config = dict(
    num_hidden_layers=14,
    hidden_size=192,
    n_experts=48,
    experts_per_token=2,
    d_expert=192,
    d_shared_expert=0,
    hidden_act='quick_gelu',
    moe_layers=[0, 1, 2, 3, 4, 5, 6, 7, 8, 9, 10, 11, 12, 13],
    router_score='sigmoid',
    normalize_top_k=True,
    routed_scale=1.5,
    balance_loss=0.000168,
    balance_bias=True,
    router_bias=True,
    init_std_router=0.0112,
    lr_router=0.00144,
    num_attention_heads=2,
    num_key_value_heads=2,
    head_dim=96,
    vocab_size=4096,
    norm='layernorm',
    norm_place='pre',
    norm_eps=1e-05,
    positions='learned',
    qk_norm=False,
    attn_scale=0.102,
    tie_word_embeddings=True,
    parallel_block=False,
    init='trunc',
    init_std_qkv=0.0381,
    init_std_o=0.0473,
    init_std_up=0.0545,
    init_std_down=0.0545,
    optimizer='soap_variant',
    learning_rate=0.00791,
    lr_mult_o=1.42,
    lr_head=0.0139,
    max_grad_norm=0.5,
    warmup_steps=200,
    schedule='wsd',
    decay_fraction=1.0,
    decay_shape='linear',
    final_lr_fraction=0.1,
    batch_tokens=131072,
    max_seq_len=1024,
    doc_mask=False,
    train_tokens=705100000,
    max_steps=5380,
    dataset='wikipedia_en',
)
Below are experts of layer 8 (counted from 0) of a mixture-of-experts language model. Rows are named router (the router's row for the expert) and show model dimensions 0-191. Each number is 128 + 24 x the weight over its row's rms, rounded and kept within 0 to 255. Numbers have three digits each.
After each expert's rows: "comes before" lists some tokens at least twice as common just after its tokens as in all text. This comes from a sample of Wikipedia text that the model never trained on. Tokens count by the router's weight.

# expert 46
router:123151124103108106120114161089101139120120118103146149143087123119178128148132102074138133196138099137131121137144141166133107144134092119119097119162143125143076127112171154076121097156175135122088094128157128090119144156107159170129159124123164102171111130136117106103128113124165127128127128142094098098134138154119156090173120171108131104142139142124108084133104113115117134147122094146141138144113127101131110114150112095069148163136097160150076121145112165144117149128128132143128108151147130121155115206076121111117142108133137115114153148114133110147174116117126156115
comes before: "ing ", "s ", "ed ", "s", "er ", "er"

# expert 3
router:152157094120173107135140113129124097139146130149102177136117138113155118148082143114103100090135124141154094148170109108141114190104101130149122113094122117149120105157116114110168125146147105100144089104107093153113117144152158152152120091163149122119128158151167150102129116094114159133178133159095155120170106142106185115119150123122123117080129156123143122120097125106075152147137086116160133162146105123111130111152139128114077103146149112133153169155110122137146152102126108139113154127129094120192146124137126102117178113095123136147137140081123124072093113138109118128
comes before: "The ", "| ", "He ", "In ", "It ", "\""

# expert 15
router:137067127095168093096178134139101147119131094104149148138139142124120130185110114107143114097084170149157128114110132145123122162130132110108113141128132145153093105113132126116144137152162142135121108140099127119145103087133115173133112089153155075119107139135132062118183130137123138105136124130115206116184129134095134125150123173099129115133145137113105114089118137142086141146123126124170138139184112137148091114146117098136094148151148088153113147157187124135137136132133152091108154108136123130108137137113132120155173147084118105131134148139076133145109111118115098153
comes before: "of ", "was ", "in ", "(", "is ", "for "

# expert 30
router:132084144125138140114121131169149117149095146143133135120141164120130166138115107130105117130122141139143092152133166117151129129123090117081136138176147124138121112138122130089177148111155137096167128109083101133134102123100151150146112093138114115126098158151108155115134146081138133091140110136077172086163149213118120133162134156146149102112143152091118123127094074140134129138093140130157142177140121151144096116123112089129074124129130123168107103120144137134157186148154149123123174114130085100145106143154120136092161136098161142149112137118107145143118109110110079113
comes before: "the ", "a ", "of ", "his ", "July ", "June "

# expert 12
router:130090127098147139095147143127137142120114153146153134124145207104137148188087115101092126100134139140134139119121147115079117137138099112111127114154137128134104113138127142115205121137119143116150119123119152136108128119139132159116094149136151106115114141128118072106189153155155135091133126164088151101154128165134105099128113149148118141167152188142108100108088130140137170165134080149128115119114105119128098091133130119149066139173119109128106111141156160105126146120143145139103151104176142087117117121149116113120145132126146092176102148123121085148103118146080121137
comes before: "of ", "and ", "in ", "to ", "for ", "were "

# expert 28
router:160089132111163112136118153122125132152089092124193169122130160136095142150096107137108100136106132165128072143152150104122164141148072125135135124109139155163107121120123161096199157123130114127107133095096091130107139126084118140127108099148158130130058155117142124108121145125138108128158101145118176107133146135101092128187140111169126138124134131140094107128110143115136129132158135139140131156141108150131117131116119101160078151134139091128150131107171150141121179090118128135089145113151128093119117154171147131112162158132113080140105164135101150151122114133099096120
comes before: "of ", "and ", "(", "in ", "is ", "to "

# expert 45
router:137168182116142148128133141147108113135108098149093131146111123127160125135116150146101143129114166156102115127110120132158141117142120093113134099121098133144105147124139146100130127166123119125115112067070124105149089115137094119115176100083127104180122133174108150144164160093141118119169128139170137155180103150139107093176134142151088138085150106119140070111106117106118176138129124138137109113132109142137103120173119096145099184150181142132126122125116154112152097147154146158126158113140095074090152121151162138115133143120130113130118165155093114120129102113141138140
comes before: ", ", ". ", "\n", ": ", "-", "h "

# expert 41
router:103140133134142086133129075088126129131195151157115126115134153147120150107091088120116122135150125097097080158160101153120134132090106164136111134145155114143094145078125093111139152129128117134121098098133134135111103132137122104167145123111086082125146134143155122097131084133139138133151124139149131133137153150082095126153145120176159107133189122128202137122123087119131150135120130162130150134134108093139125120121140108107114159126142142141118115119168174108143127113119095158132138137190115157137171122134111138085154139122169128132085087115159165101134088090158151125
comes before: ": ", ", ", "-", ". ", "\"", "UTC"

# expert 31
router:143122120096148130098132155125115155131068087129145135123120158133148171125110137108075135123134150149133103167126177107128141123125095128099120133149138139156118121129103133126165160131151142105192164117138105120134114103136149145172115101165172096158109169149128098097137108115142141081106105143101147090088173187119070142145136121148110097106134132152121139147091142133120118173144102167135116146135112136109112126132155110111110146154113088140108131111124130112145190136141142138142143117142136100087137134140135111129142151133147125118119145092054147136129071094107082144
comes before: "| ", "(", "and ", "was ", "=", "is "

# expert 43
router:089118138066131119140096132117102146128140105127118137137144128104160165149116098137120123106106140140071118120141134168135137133132122111184175152156101155156105130118120123155143117166164140091138109140123145103108124133151120155142169112113116083139141127152113125136134074118156121124114093146141110118144117141112084100141127136128103159124147112120134104076154125126128118151165122144158152140144109140133167113132098094079115208125130158115119177169144182098144132138120091150083142123169090128058165120120092136109140122108131148101137171133083151144138120116132136125
comes before: ", ", ". ", ".", "\n", ": ", "=="

# expert 23
router:148134125106138110109127133108119155145122104127175135105087175077119137139097103085089134125130179132142105180132130100147132132122127144108125132094123129133093119138127171094158107129154112092166127102113150086115100117132095178138114112148150135132142151130103132119129149108164148085109132145093145116121162161120084131152132139126149107125174152094099138117094145100126119124133070139140140137168130144167106164091161103128119159168112113168134132168201150129145155117114144125122155137138115094100140136140115109127170144124143104164067130135122116137091094166133098143
comes before: "| ", "(", "of ", "and ", "|", "H"

# expert 14
router:154109197133162140154144151127113144128164119125147187086129149143170158162133086122119102096119130132113122144169150143117117097113105143090158126145111151123109107143126131104128126123150131083108102144109125172136133110104122120166104128123085129122090136130140102129157116116144146115139110177109119117186147157111097122151131166152140128179135144138125104112135112139115140144143048137136148127117119147132093107115125086141126140154076105152083135122157140089173164103106153146097144123168130121106103195122151155119098127127088131150091131143124111139102120112126091106
comes before: "to ", "in ", "by ", "the ", "as ", "on "

# expert 39
router:100122135160123119149122185121163125149131141110144130156121120056121150164088127148100112157134112138074110149128125133116159123117084135124117149107114135163108100103145166107152104110113099086139133103108094133113161116094166156132115110159133146093088132139116141102194119131118149092129138157126144161145103128118123141145152143142158134084131132115131110102149101137142145133145156173141142160146129159130091101157154148081106161119092103130120083125147143129129170077154140141094101146135100139130147113124146104102153127095142142119123132180156055141096098127145110129
comes before: "the ", "his ", "a ", "its ", "this ", "their "

# expert 4
router:144111161122138119113148133159175132154115116144180179116137164131133129116097113096060116129130168112147103118147170136140139132139119123095135116172135167128084138127096142105168154087144125088158164107114122160125166145116164182149107090166122118134112134115092059101135111108121142067126138133067166104137167159094099108159119092128140113143129133116114132153121115130110146143133111132156098151181140126112088116102146120143134133161115083146100147128151156106136121117114112152135139120142122084119126136140090115124163135120135098150093128130125126135109122116122109172
comes before: "of ", "and ", "(", "in ", "for ", "to "